Below are experts of layer 6 (counted from 0) of a mixture-of-experts language model. Rows are named router (the router's row for the expert), up (a neuron's input weights, with its number) and show model dimensions 0-127. Each number is 500 + 50 x the weight over its row's rms, rounded and kept within 0 to 999. Numbers have three digits each.
Before each expert's rows: "gets" lists some tokens that make up at least twice as much of what it gets as of all text. This comes from a sample of Wikipedia text that the model never trained on. Tokens count by the router's weight.

# expert 15
gets: "\n\n", "\n", "==", "D", "M", "E"
router:501472517501449494559490501480465431454439492560491516468460590573534509550527363516493503403583455531537497382489434602439527423411479537554609519573439615495545515450592506457543466492481483446560501514547438598413529479472496539504473450474563412629631460386520492540500458515495496690531544520479484485537438544499342509455554470562515550431528468533498300631495470620514487532479
up4:519468529477519529436586570474452473512495540498410433504568537515503526523376597529513526526445526444552508408543531566425536490554491574515555537581572483483475479482446457472442509434427473501449446629532529470438566403472482449484549481541493474468570479519526560472519514611503630446521468538405447461493479531463492445516491488566526403458499514469497537496435429507464465500464
up5:536514442607453484446566499579534458481447415446460575514524510501447517550446512446481439483481538444461504542487536480583423450526502586500526461501504423535509587503442531509606346397505464514490362531591481520489527587524598495453525508373502486582508423526501574539472458463485527560557481473485637486487464581479512572517427419522511477431536447495493448544445535546411484461545
up6:538505437549483552475498544518451466548512527461518514371489422476425566481585381542465605410431544561506481505536556501410438553517434552463520504579566551438511498506586433475428509455414471485549501508476549423519515526507480407470541508501416520598496553491409513509411496535622575567579501533629572522518531475474539561432432541533535396457599589460459538462483495449455439513452
up7:475518462475615542422534523567436472469539429391508492546494506467422497408610438493526473477537506528494535530404508528525497445502475508453504458521516378462458564448445505527431473522479416539472487531529538537464503490517543404427445372574414561483574541455447422599491491518502542488518490504511520488496525463532567485504533528491503533467516494475550501515542508467509542395488
up8:608467504515372545527521426532610516454480520408404417425609541538468520514519504459468510552434504512488534441455489469428471526445517549506494524574503510515610456514451434456525473414445471489491467585574431459560504507551498435510493536541630479471482462510535463508503477542547519529516503482535523475537496430481502420459397515495473555489556435566557568578568492552434442545439
up9:495401431472462570554521465585435510530455453532464469491469502462452524477550442528480469533505510484433480443523549492458538489515597474507494527506515527461469503592392507410622401377494475528536432520553461543550498558552539480489501475530529365460517434434522535524482486403482545478458507453521459539432537382541475482433551470536523523514459472529591489505464468517524574546513
up10:396424466566543558491530445430526438415514537549543399484518528473553560484427472470527508482533444512452508397493460557594469466551496492518591501540517441463507526472463526573550566573507608495531450496563508449497546530506491614494585481576433486473531450454530493487515473483556491412450545406538522444487455523497432522466469441505528469388494485491584522390547424533556598454513

# expert 11
gets: "\n", "'s", " |", ")", "\n\n", " and"
router:515510490527521496454537468616503418441543593530491483414497490578497480322472467550480531464500474501565466414481536503468536407477485460439527465493536597535488545525609481535523497461597479467528568456512499467503517543554593591447482434575506524483593482414499462571382495516499541496543522509544520509573418495500453539551513476443459489519493456463551423507443372442464485451583
up4:519453519491491463484502532466475435470576405388530484582413432470570538510514496534551528530538490517381514507432568502496514508573530566503503487510497459514607533485578569462488532562535431501444477475439504534542542506544517483497487407514402476448445489525553461555480456428473448581488421398454540527428464542607467578528433505552521481522479547461454412491426386509534521495407
up5:511450476536512566541540510434536555482426449466449602538496549578524551461561439499425447549503532531518531446502508458522422435423494533480536500476526529495488485459516509516561508502468470494469505480507511512527556462618478405512488579514458584418606547545501515419439511601546558498509436491517481560485503519497487524493471566465468554403575577504540501568500464492549494499637
up6:469525508450489506479515464524509408419523480513587524532494503476474448436498542514550566431520534501538525396516466532502441533507523489497611483563399499443532499432468449540471467529547488564487501539541398471525457499534399535394507509512552441487562520479541513488533547482503579465456528467498503455484564468559557512498512571488456382476487589555480480551462494426571552433478
up7:475524523563400622532488552595442468427493459540532627436475539520450474497551502501349564487510439487432451544541508441517475464504562491467497477495476513520515522505510426463500546503484457528492423588475459519469522483589512522535562444531509554591506480481511572546529484466462430603522542446459474439529586419473470512511453582602404585485528497538511557589544441426523470497332
up8:432530533489487599450480483470570516506509496521437429438493415464484511455540433500444448488535448584547536489577538530557451492488507530500475477534559535485453537539529530444463457467445473529557564513466520562575465509513589455513529475508500497567568422475518531596476518492515482504420463424553519482478507404544461455526554487543499406459427502603558549480479512548380466567603
up9:567485530449576581523612428555589522454455442573455554502546485462462473539588513576499619499505561479433489563550564495388466531498448511435539494464507556571566528501455436492574545462543548459531588524602456621477482465563539520592515457392577455550523574626566540484597432502463404475471477565513543566571491472563506535422456530569511487515462534547485489512543568611496487419537
up10:518518468472524568415453480568533392500562473504587554480531537531493473556480449515571431427509468529430467430535537548531518467481502588480480545537526557525461527550492526539485458447495496453563475482541472485428473496520527539484513543457528564548482526418559541573357422476474452490517537540508527540410594494565515442539442459435432570495478465546540441470484522491445488463584

# expert 27
gets: " | ", "–", "; ", " (", ") | ", " |  | "
router:525526579554493447535567568472570502423511501569438532600447434543525551555539407617488479447459564364526446450373487480576571504500505614402518572454453509512519496502562490394539461520532514533463461435465504535368511594522571479499503481407460397314558432483523542499444495495465481444571446485534453525473537587464529494612504581467438459585446436520514569480505450445514490505581
up4:627536475531472483497446460452488499572443506525464492402517469489501490574516434511495439568458572506458442505585480473516539557489567459511502455445411479453421521598486523540540474515459446537491479475522527465514511464498537458519471464472474489487527407544468584415463592487505467502416491447528544415405503545446581509422584460554521486507499517564407461438441503432533444428515
up5:482466591565482512476482509595538584479401420527482416407341456470456497560421411540432471463475539472497536473539479532538459471427492587496473478480493474526573468575487466602469485474510461508490537520528450482421559553561415495486435480509452444549453612481496518552526457430517600515472397465598530440517505474445495495527455591389601426499532488525572472502532427492497520462426
up6:576536413464481576544617568419524510509511535420406552517541479561569526460494478472482348528531447508500542484494543532582533405489507464434452459513488404416485530416475584464449486549483517595438533549485541517464461521490512542464568431510526527489558470459438525574468461499599518435511527501457547510526397531509503498505466506558532521548535602559465579465426484477503470517554
up7:491513463499425515471486486477454498473481473598496551494493555492442546463518503517511448578515489533487515516442450392612470549441532502567461502542519503542543475508538518554469550423563568503490524565455470651451484516469414507465553434399523479577484487502564495566425494483473393546483551483547467454504545442512611452572489527552582524530544586500492458512489450572409513544500
up8:608445521483429559477440480542578479477570541487536538465432560566516518501445536468554423471478429458547510505570480534437434564472431439511474478410438556449561536536535510495533430495506452527484490577535566498487502454509484564477527483488489520507508535461467502470382513503543438481523561552453466553567450542444506510515478461471495438445529550501482467522425344446528494448446
up9:552577448550466491451459555478488567448523395482602460539419539569536495479564463534463513462509428521463571431483526509578438460410438474496548469461436517532519415502437553467460497455491503448479443565466544550550579434540598446487496490488500540548527551532470549473599393466510447482475456489461537446486554560504504486529491494451464525520473574540540387539529487466553464480551
up10:595565552504489503531498448516391488486558437500457441568530500513500530474485515557473546490444488388419525513532503548493450576524565499559450504611476461435528453544443498548546498458501555487495420532440570491488522597427617462479432501500503574483520474473437540534474539468491344592434505564452465532624629505533575444456548572455454559560447454446468551479513536422501537441509

# expert 7
gets: "0", "3", "000", "4", "5", "2"
router:519447518412526368587505567487607421440484468621450497500475504553457521439495531572515562550525447487534466454518510540430577483477489524481601415509524511392489526527501497554495529474469480580477556552567537487473445491505531568582442508519421488460487480582516476468417434515452521530572498467566502478633471533510476536500523531508471540503455443559465529584411400422482422451509
up4:592465436482499532562474610441589491533453549584475450432451483499506498440459510475454576490520549435535415474490616526550492561518551488392467498453564485518621508527534451527443496493546392420539571514482508548607478510519419437396564520431521536500539415523528507482471509585475512479378530468500489537508574515493448507545475517527554541578474526454480460479459513472541501549535
up5:590461418550464412442558521568490478566438523468497528437545473513506501441485525487495469447502465557536424460508419562545410538492526417508518550562468448438496469548516448514430459426521479421526413434524504446575456483482535520541526524594560470526513581561490462495490573531486359477492484604474478519581545436498451524502475486600537466472502507442453452441432536447562516427588
up6:557543468520575519509540524524464472548583508518474537500461512542502469467462426524456449548579620461499490541415496457514448403455461532475577556556470560462513403559536471414540504517504478457416536444448558483507483567471536525446449491535458526542528496489544486485580448521480437537505445533437442524567508510575543538487472412528410553470525495441481547359527420427450502435434
up7:460431546548497523420478608388494547482539490481525469518589408422515538497505559519510578520502508484500521594432528460515540417480518510490574490440466577477490460501473463543501477583447575520494542521404449481512466446523506473625547391412461496539471543527472584504515545502576523538597530456494485398436462398431460554387482530503542514615542511652454461525531569519456398482645
up8:363524570569564462534536579504454521513492607461456491493478511456488482534585548449503477571454444440517474497518602540579520484536469520566456499464528467565505461447507521523558483497418466471495501440428484451528441487481506486582463476517482481587516538527424498551560459490518559464502512498568516519560466470448483501474396550534502470601531507471520542641571533443561486429462
up9:519584486552581522517505538591509484541593521448543588481559515508463529514538552459515551506442465501510482492486502555494520443603477502590526565461450544604414383466490573517530522500526443516502553546607517426510487520488533575495434617564597421496546536539457466429553462506510486478432451480476451445520476511410501503516517516507475523484459483484514569518501537488535500487511
up10:450554488549456514500470483501435485442512555471520464504465504399518547535511520583526537468525503587451516555451490555476550614457529545508467418525566565529470461449462421465403424462563468473526496508520357509482606503556510496543528554406454513526454482489483444462449419437426517577558497468532488518502467571529571495465553512462428501511631538460486524504481535448436525492570

# expert 10
gets: " |", " |  |", ")", ") |", " the", " of the"
router:493526503534629482496527496548489457502479499492488482525471493544538584530493424552538472467452445483514437517462451487521501429459483553561607522425485482461511528435477480481533522454601530544511551564534458578495494506515488545410455610631599420565632463463513451523578519487499515560508436525575485557504541503479529537453397521530505493458432488465436493629452540533521478536632
up4:531423549471533461528526520527468483435522473548519448490594497523495411574512487423478460516544510421528473603538514471489425433531559550541466493492600434529420487438488465462559413443501481510499478560407565453449582570481475566468528443514458510501513454467479469581421498533601509479503488532467462598463543508490572543498425491531528434447540502568529483507453464513541492476511
up5:494442537585506539538546506467591545561489535411556612453513512587535487471499439481430492512604482542516477550455449539454491494558508571497581468553558455441482478599526499494542385499460410474579486545487534489489530375462516457484552576441505481488419453620572434466461494522515508506473545467555529651544529482525480510488533487527500466420489465515439536523522487469519506471574
up6:497525540485559494551512451428559427471668475492494441568491474528537453464470544489508444559548606491556467558392534445442508526446437512579581488592527499523415489530502543444477467506560570534526481544488455527544507635407518513433441490549502442533559581481440508526504491536455489524424470487501506560556480477457517477496420560593468471546456554520549443502454476579494512563444
up7:488561540460499529542429560523521446496528480463487404491464488462540529491479389526533532515505484419459643489439501468544583494556461520528471443544458436376427553503509414481479456417475534524606478518532569415525597424513514453406450527422506493482471499446470437436536456476547530579451438505475492523473584585566493483522516503469536437480446531496405586498479493498477456499472
up8:466518481498518454541516477518421552411516454452451557540471466467423490502493509458588512589533453502598468512454506447474527470445457558410608463499448482588460554484533434555474460497538447536457539515524526512435520523541505498460545456563451354471479571459561513553488423483493472602510489510481467621488491507428554592339405581552552493579574503543534563458483525411534500512434
up9:464527573487507426442600433493609486512581551485456528489463532572520522411575405459440567546502499462544606419510551585543464461567482552579553459555508573510461567542483495497539582480547540437564463577514538471525496447468546491483487616448495512494508521543463515547554443517623459500468494542467518469546486415483535505396518632571472502521513530446502566479482461541469437459450
up10:459584549466581471581504468519578467544607508492414555541465510520507586531497482438437458446490464538492526486479529562497468432416489543567451504530393594504558492449499525517497493517558441572500571430606495478487372474452512464461465592478471553480518427487499448488359486430533514512503539475510426515455498447493488474573446463470479562466447555548487516486500465430500503468434

# expert 8
gets: " and", " to", " of", " in", " by", " of the"
router:539469466349402415578498502467568560481492478383515527530440536530595609527525497507490472507446487498501359435489492538401439440542535610525458598511512596555497520480462516539556522502552561522536442525398543501546433517489526479496555453535504407486546457530474452533486489519429540635512504505491529523537570460482532504397600630511539542448536444430470470494460442441656520476488
up0:567510454461603473583508444458417514487467504449553489469514434490528574445520472558416407496536523534498565473490548497511550609584523551408537490564531504564422475482490454463547510424486506548627532527592397526463576458462434538460629516509491523483527510567512515488545491526473542414556472463497516509438573478472468443452561517461590542511478470537486480486496588510471458542537
up1:487435462628448453446418468445433500462527459546588495485520456489549578484416423581506539459451460515483505518444511480583583459580468535480534469430532451478433583508481430420457504463472555475472407522569457479430454550528514528541521524574465460490502562539464548453530475526510528505583550496464441534450515519584539527528553420491457560424539524425523520484478548604502557450617
up2:581510565550435504474476550519579410505487508540504597546514492524576533386524489530507530439407507496467584414528655539444486541438466531519442505529452560486498465467505487510517450432528569471447543547471509476497395392491454518556522480497471538408494510569447543552488532563541589454429472475423470446531462602536518523487495482558338587499443529483529559556498551533503570426554
up3:456572483499584490479494516543467450535541495495503460460514423542506476509523565457415534549472480443510516507510380469529466595581517552549470540430514521500444431496445497467466374535436569470539491542528435488527487468438442574436526508497457552455555453501610491459482468619528588469460475537571436511514526434492549555528472578527432462544531480498554446582502468573483511502475
up4:537549499467434497538489459483516578534464521481492482470463483432453559527471474510487509447486522459498529465463411528450498515525477455446443504469431568502581480512570502535468468541355474494433548469451460451525496548489527391481467429536580516525514421483543509511492494359556478508476473415542465548456439557476458533488493508435581438523556406590509486575482562450570545564465
up5:532502533451468518566502516405489483576389485536499511507459458525491506382579472513402482494459536457559523513564517462606408451401538505524467469524477497455541433504561476422510502482447428545480545480548494488543442564540532522516557538481539553341482585547462489398516491533536429562545547402441533500451633401507439580531513474511521496477474564558538595524531436474492487399535
up6:481553503443539470484456475486555493481606400425515491465589437429549440530523471487537533508518555580536507560516487568550599467562549480523534469420517526470435485567506530495524451429507574585467523559459463491456492453484533484521467488536384521480514461443375517399433395445509575542439534528528499494511519521501491530470517584435490468455506484488459531504552423503607563600490

# expert 26
gets: " | ", " ", "| ", "-", "–", ", "
router:491519506451610472685486539507561501451433558500482575489390454482551623532563455491443514558573502549448516487495380486529518489476449606554596450559443449591512519534588462549588464441449527502532501491577456628465432503544519548430528433463540448420555374521505461506456482567372567500506549567470478541446524582515494594514530516486456473562441517565470489572470409425524456424500
up0:585519510564544514543490494463448575382446456457475444419522473482456459477513627492397499494519453428547487548490512504455409582579490412454593470455431390465563485515470471484506471514488503467481481502473437554393458472576440534470497595387419524486396543438563414531435521529553535550487477525491546520491546391480488456474561453401491533529425549493542527540472451444434433446502
up1:539575484521468426484457459486543456474445484525433593523540439435487597548462485519572486491416454461540467522523515524595473586427570505490522502497513510468523484486420538511459408538438485468478431531544519544541534502480573530464489359461552490605549465533467451495472519475526541458435618488506505477531504538502560470618499478416450533557504447462534389565487465502508443462499
up2:515566464458558633569478411586448511471427519427506469463377626467501483473591535559426458572544499535518417456510436389450476474505410546474502439578554475373571469418587462496380441555473551552475537457630573470587413513475511472497477543520606503507472559528526486490625539532482531602467483560525450519447503460570555433522572499439526489453525524460463458529509534436539430513487
up3:458495572525576484487511558498555584520573536524495505476463471444555475540527541419462583498484504502547563466493564552462493560542468501580454521528493502468489498566438501532515543496487486505494471526521540518530449461573493488466474605550507517517476512432439435636550498444504430459459477485432527564501509496449548496555476472464501481447506413531425564456608462505566482625525
up4:497493477473466543500590487414556542529542454421530509546549476436564516639527496512462395551466532462487502472459481505458403541405495474552460497517546541520462433447535581536442520458470525531431549457489495552399502511507514502469566503446493427486485533466560504489423547461514574500541526536539462519552444481422458512512550481441481508579457485486446485490533459495533523468473
up5:478469530588436620522560460489427457471504538447536539529526468468606453451448468493525543520493399524438493482529540561454507525431456581529413458502502601566403511348479484456439379576517495525495488550476502535564435501466448508418554389476426461507586445519468521480428540517475533455499494626492491487607478482521482584492558573505495503559486489516511451584531562525563454503509
up6:555507495537500529547422516500539521524505522510516418568433411536450551529548436575514397448485509542479580434476437521646519481524486454480518488529526463551424475513436490457533455514409450587518540464504498506502471518540455445572486545490395599528467484493530481477459467527447492527475607516528533464441507479474429496475509433498492525547610527417470478523491450418409468433509

# expert 22
gets: "\n", ")", "\n\n", ",", ";", ": "
router:569495559552559417466504477547395468457567506506390389571424419543528539397514513529473479447473452418481516541460553542457410437468501502485529461517556478566620533528619501439468455452485488538539587467510549543508565534562512504538586490502482490459456441417474450511546530554405465518593469527558445483536513402524527480552489569522437452547512460528548516527591474441503482508540
up4:508580471472474464448593567485564461531516552466529549504504425510562568505491445539410487531495466611495422487534563505457504481522649501567506512492401523501602485548564469458525474436440407499489609472502525611444551537483472514484564549545467545574467485544464421447534474569574490493503438548423524488493490451580508464446437394537432389533587512506538512511487518472513432485478
up5:532461602552528496435525562528516538429500477518499554463519530532468448425480527477515504494488553508458466487528469493514472518483421552486486473450565465486506566593544536480466491567500541534539448518540551559540485543498472601375527482509410493558507591533439480492535501425523466594565465499493433450467490368554485548506398535510529411523485419502452535453459445445564531434446
up6:478680524457470544484523548581529465518676459500542507543483435482490529390468436465497451451494394414488543528475543488540465534493447514528542559470442453508433483539430525374489478466369493528467484566503433542531519530549517497512480480472464561534472539482519443564574518542571530542463457534512450522504575431458487542502546494512449537495529566416497442474576545523435544427481
up7:416451489488421538541564443519545464563522612454500474539602399467473579538495396448427460438442392514475626504515466537510550568415478506534500479474485512479489586449589421506511375585458518436473415469524425478525518499492482475525567552550470506466417543530544474472450517593617509530531488528507555467584479532504531549423490561556561510574489542609584509541508490476504467487479
up8:630551509508487413475418542514464563468431562531448485558518465511518488438422483510520580479500531552555515508501453492447510464506482466457558499479438478532504424582600462565562422421561488326565445419504511441553514425431456512515511523467469537459513488522498576467505434518543464500593441491499533612487530522473491544562458574521535468465499529507500465588582595548570535502521
up9:496553598513533501437505596504464531520515567526539444525575422483547502550472399485444518554555536506490583419412472494550448486527511552492487489437492492544522550523513507486517417534460502463524555503499467487568395496551549491471451466472535506559466568514541503483459505472500379491544504566475505597508489357464472485465490470401511473446562500521494469490451474488536440573547
up10:563473411534480393513490513463477589567535590553480461489495521533421507522514446427493437575519552517465447520617451475461510545494534462533390518414473479508457515597566495490438420528453479672442455468434470547457538393511597446582488464475435566519431458425581565391560424509512535479498550503552447596467523438513515539465468557482533510417424488482502430501528423580548511569528

# expert 20
gets: " The", ", the", "The", "\n\n", ".", ","
router:537598445527552465494521516528502458554435461448431507484511544484519665660520452547489507523502534399487420577464449445484455507448584544488475563551421568515498499521464467489586511515535573532615450519546522509487472512540422553490374510519501481523457493463482577539462501424472514542543417522453451509512522521547495542531410456529605399553496530406472552417522496492501518585527
up0:437498497521566482530438468508508436485503586473466449511484469449522462568476398612512449505568525633488440526531454461515490595517529594470537477504528563501488575578445551543458443481385516507478481432453524414462466526433461530528501633533525531475419524570506536521563481510559455487553527438434525545379496579424512467570470459541530475494531558462483557513470530496561489495534
up1:538536449651451566524446559463500465626404555457543477495562457553400485529490587403513501542457522455379509470595569441437484477461552525484512566554589480553474541479486460510530555439523532540429529540403473516493405576489502577535509530406372501432532481624508596494496460441545614466547475456454584392500490519498507422525481543550589421541527466527491526455491411514471540516507
up2:487543487544429539503605441544455438518405460490468558492516512574523469504514571533523570525522551496551510495463453573528432521571463518491632505589370524504465582523470501413489516519607393518486534541496532523466405602522413527536501460461521509481451520463543494457471504423435553430580509488576473515452539360499456527486430501565494443518517543425505525548516535509416508544422
up3:481522543494547504480541503467407498577579470521471560521551536516434476390487533484482465635440430487421621525520506527400570523480491438559555497531418580446428492452457593434488529459495467404461564452430471474512443451526546556482509526468484393490510514524575483508462541477537527394459513449511452479497519508473545498470501508447509503598598466511510516414519432452471410527522
up4:413366440444574575431538478500507536502509476507542614580499504448558537525496513636468523580551489524486479551513483511522464470422445472504507545526539473369519544540474481499444439503577520468397394533483529472520475517403471447503501465552514480490431502567462469423525425550426486506454418592597544550496507428599562424477571505380505521410383486559464511482546497485534581450510
up5:472568479562513554391480508409389502497520463398551517534538483412519464424451458502516505481437469443511495451446573574495395458451434516517479556531462489429412410422518499483533500513587403513505551433455596551511504534481438507508496479579490586459497498507519507508417494464599580538495478449454610411546498515529470564438436553509605526540459479493518465486417491585551478483501
up6:561432483484463525471499453452463533501500502529558468514407543445507441474476536567493478458498558421465481453535493443591463479620527571598459498412520505549405492471606566614420486537551540438420505422509493563542572630574486446381525524488491462450458455454571511494448455491492559496529507518498561566518522422469631524532413448524459606494452454630469461556381531510418581552483

# expert 1
gets: "1", "2", "3", "0", "4", "5"
router:524492504449498466599526497548434341508362501539507539457464549491555595505570506561488580630511449513533512452463477500570479521479509488533556346508513484447476577499546520557531505436503589573495500445520485575304566469458589609552489563336478483515513521516477444482511484568424522524553502486555521392528361458507544533507485439504590494412575469426424607555530435429520519473485
up4:681484593483538620415485550488468515506508494465433525522460443537486495654515577564588454467494494502494538471432603434564444515581492501481378573422504423475464505516462467527498471525449621490551539527443375528512560512498469407470583581525490589498461578476552563547455496434481510539422484518520433576533523483589485506537509523500451537410472523505523422529546507406533499511547
up5:457510492545475521478454526438473499562419477571505440423511523524557499544623497514463551542581505566607510492430475512422459561479571583564553477615530463500494580452526544505462578462422534446432443433541452474482499560429553476543525451445473479442472615508530468415502571523435468487504467530553566529494629499527529475466420550479501528455566471508546440552381553479450473412565
up6:549494508480526423584503421556486530554562433525581533482526551487551439487436546480463513529523536502550511554393526588457486619469523482410555485504418491574394539520500510393414476455436506469536409493475505494465503550566492500532485457471496586490559557464608475553458508549493521400446546529517511503520472420469535412501500437415600387446449435515678655471492446478457523457574
up7:460538522580470483472493510502467421543534483501575490536540462498473433569513586498517460485435484469525625451537451591488479494465470494510526599530449491509461502539554497533496443539449493447345636492536485526496398410519565479603444463528546404494566549572479464483557453508569501537505519552535489533515558623402483483543437413485449589574485439583525548503410499573621535435527
up8:579527491574542480583458538466504517529514536457589471414442422531472451536560451499411551425516455489465462533508486470459484560553528451503486510446483505447523541564537455467607543538466490508534442507481518499520475413465590474542523548490480502571395589563453459509427462490474514430564567535583528537537564525514593447451547534443427513516508535433398513551450434491466496439502
up9:431505497514503587597459518449487506472401477528504507476533562448495529426542655538430569449473405386532417599419484452542546475520481450459589423438492497466425474519526555457444422419450456462472524515579491563515604514473459470417458556455461499503535454457490488514445460479487616629494557511470536458565424488484541573437554464426521531500510512527400448472502488498529557494513
up10:466452464490533446538396465465453422463434460462514557512510583404555492438515522513561488603420465433478579501620549536497462509500462521510400403527486490587460437594516612477592467525527394544562514521433478570544551501494492501538540380475502470547568537515446430583509552507537490505420520426491470531561447462533456441448517475601458540465450450451541482490590586477484559497512

# expert 14
gets: "2", "1", " for", "–", " on", ", "
router:504484426478467419503462543473437433546457536506455429596462530507522560482458562544414604518518472522488449496431544504458535447522579541447490562538457512458398517470498475586567485540466495515528447564370437463534488457511493432482502488567513447560477500597614423526495507465463499590480550510492427507479558563560440504613637568503511519501437430544485549528542538405581474497498
up0:465461563506425479417428489521527437486515460453454521513451465466438512501494527497456369525509549387529502460539489567473483476499536499490442577496584497587582523540498535504449477503429429477459519462509492491523485515470481540497510481469509474453516581601567490438458478497506422529445446458429468546475419501556480491479497491446421539534511422458444569460486527440451539492490
up1:483498513432397472453570584470521579468474476497496572489423522517470569559528499433493492481444440506483471544491542458661494468469491578519521434503496511439524475428525492467485495444457461498447421543521479486550423409552501520517485527475509485450513468505587541484468432416468479486525408571502491556488485483556413506500469492535452531371449494531537445401499489467562413535470
up2:491526519523518490521533383529362471580475512500519482527534466502515509552433542493572562518613503524440483443461583495449473467483510510505520538537553455523476491518485436513437507520524450518418639545538432395506512480434520467445475440476561483485463482465479495457426436569509551551515478548421463476427470523540450529528531607496408574590524497491450535480517498499486507423449
up3:509487548449500455456511494439478523443483551510382513505474449441485448469511447542510496466567429463601458529531481517515461480452549387577522446478536562444500443419492559492536427502473556527544406525417448537402569472467570538492556498363534500519508456332502455573440551458493408488493493428527486577466506583475524390529442518604496491578539466526510539456491505526482533436458
up4:514457471591526491531569532533514471507458508467481526456506443425490446439419540425516486496485428563501553564523473490449498529475435501514503530492544567510526519518542558479534508528487454458541534595498482484548505511462565440443479472616420526494560561466514504533523489497471522573480589591393421463340581435463504510558471573414437514505536470511572606509527366526465440512517
up5:483612493449536454513452540473461471512449494535495525487497464495483482511513546496533498547445573444637526424502593545462525427494489516510529503538463555525423526583506480547523511481546505480540484472390419614500516507574515497517497521513518501543556532523626548554575495502497548645495470486493474422533565493496383542537494414534522463525448436462535459525629471552529475436545
up6:433450485469484484515532547559562557543521620506455588508507488399424425610534453554516436438458467470473496547479532553578544508517560537483560521562486521515549521638478513434445509493472502525508413498460507524484434539559466438470563448485476506436422553621429499524573483535482447545493489547485489469510529584501531480589502548384506419496495576479466417476488513456480479513507

# expert 31
gets: ".", ":", ").", " =", ", and", ")"
router:491485544456505426411580482502543482489517462408516437371491415534453610537497673552491440551525470509503415415469508549402542512494569553502522513523465454486472443567498540478436486531416407511506442518429564512531615479471459523477482471433514423369430433516548474443466492526429543546512477526560478521550498541500519483409470539507447448475592470468512574510582382508538507501574
up4:557472529564509538455508451422422429469570450559514494499564514504363563541578534407537512441452613459525513398462438458496519475578519512512483481439538468403355497486563567466535391527590560391489488522530573531500438556479553549520517521527570415489489553430588469552560407418600489464527488516487501502519511552470453549559480541546499478528475585523524542463545473424509444535520
up5:587433401542604526418476470391391506444528492448453473536571443393611442486366497531482525458425489441569512541501501554418498486535574492543516600467584487450475487525457456540455538553358518506566604524443503561485500549494488545468543432440467457484486436538500552543408454463444573551534503500513496461525524521519496500502470574468490505589569474493493496467509515584496574432494
up6:480449446573552533455481463491533420528461453550549592487463503515506452534506495447480510389514494515520476526480481507473482571431513491475459416491584384507563503547445428480475524461487521467553526527478423524556557476634503561521575407425480530579497543490530503541530461512524489552544544558574457600536476491595436494592360447532476520591529462458553547526506524441391507399622
up7:515421471452471563527460408481395501579543536601552422589521515530472518495529468429539509464486463475442514489445524588428463498509420581574522537521564520533463471552528578503471547476441432540503568441424556487470414474410426450519509513563504512459441511514470486494477570451569439453514538521482387434433590471521516458474452495491559520564446522524459454491521443508493482567508
up8:437613451588516455508629463586561487444533420454540543435574465510574523545530526519535461576607515560549540566454477435528503498447599464517464486490482484506464474500478547446442383599423523486567604533505622438546589539540557470456524543415526502465483458541468553532552492506489527523553444460485493405549437519544464526454489490451393530440453461406492558529554531567512567562597
up9:485545524490543464582509569514555488446505498443558419494530522514515457480556512479544446520534573432484504395531396520479518480502430551455571525488481495503587498521517499488508428596397486452603527530591483535483479421517479464504553445446486534477546563483554488386524496547474550557578421526458497476589451468532538416511496463460569443543535413539439501522535455500545553485458
up10:459484420543533509514428455497469465463622553543543502490514546480514369419538464523484532518510503475508533449576454517585532571463553485452523490511400440457544572503464476474559504493502492491592403511470601505514530519497486473569415500598497537469490479546576524485512487520485455510525581548519422622513470439552608526479479519527548487549549492417524510559513437473525511514525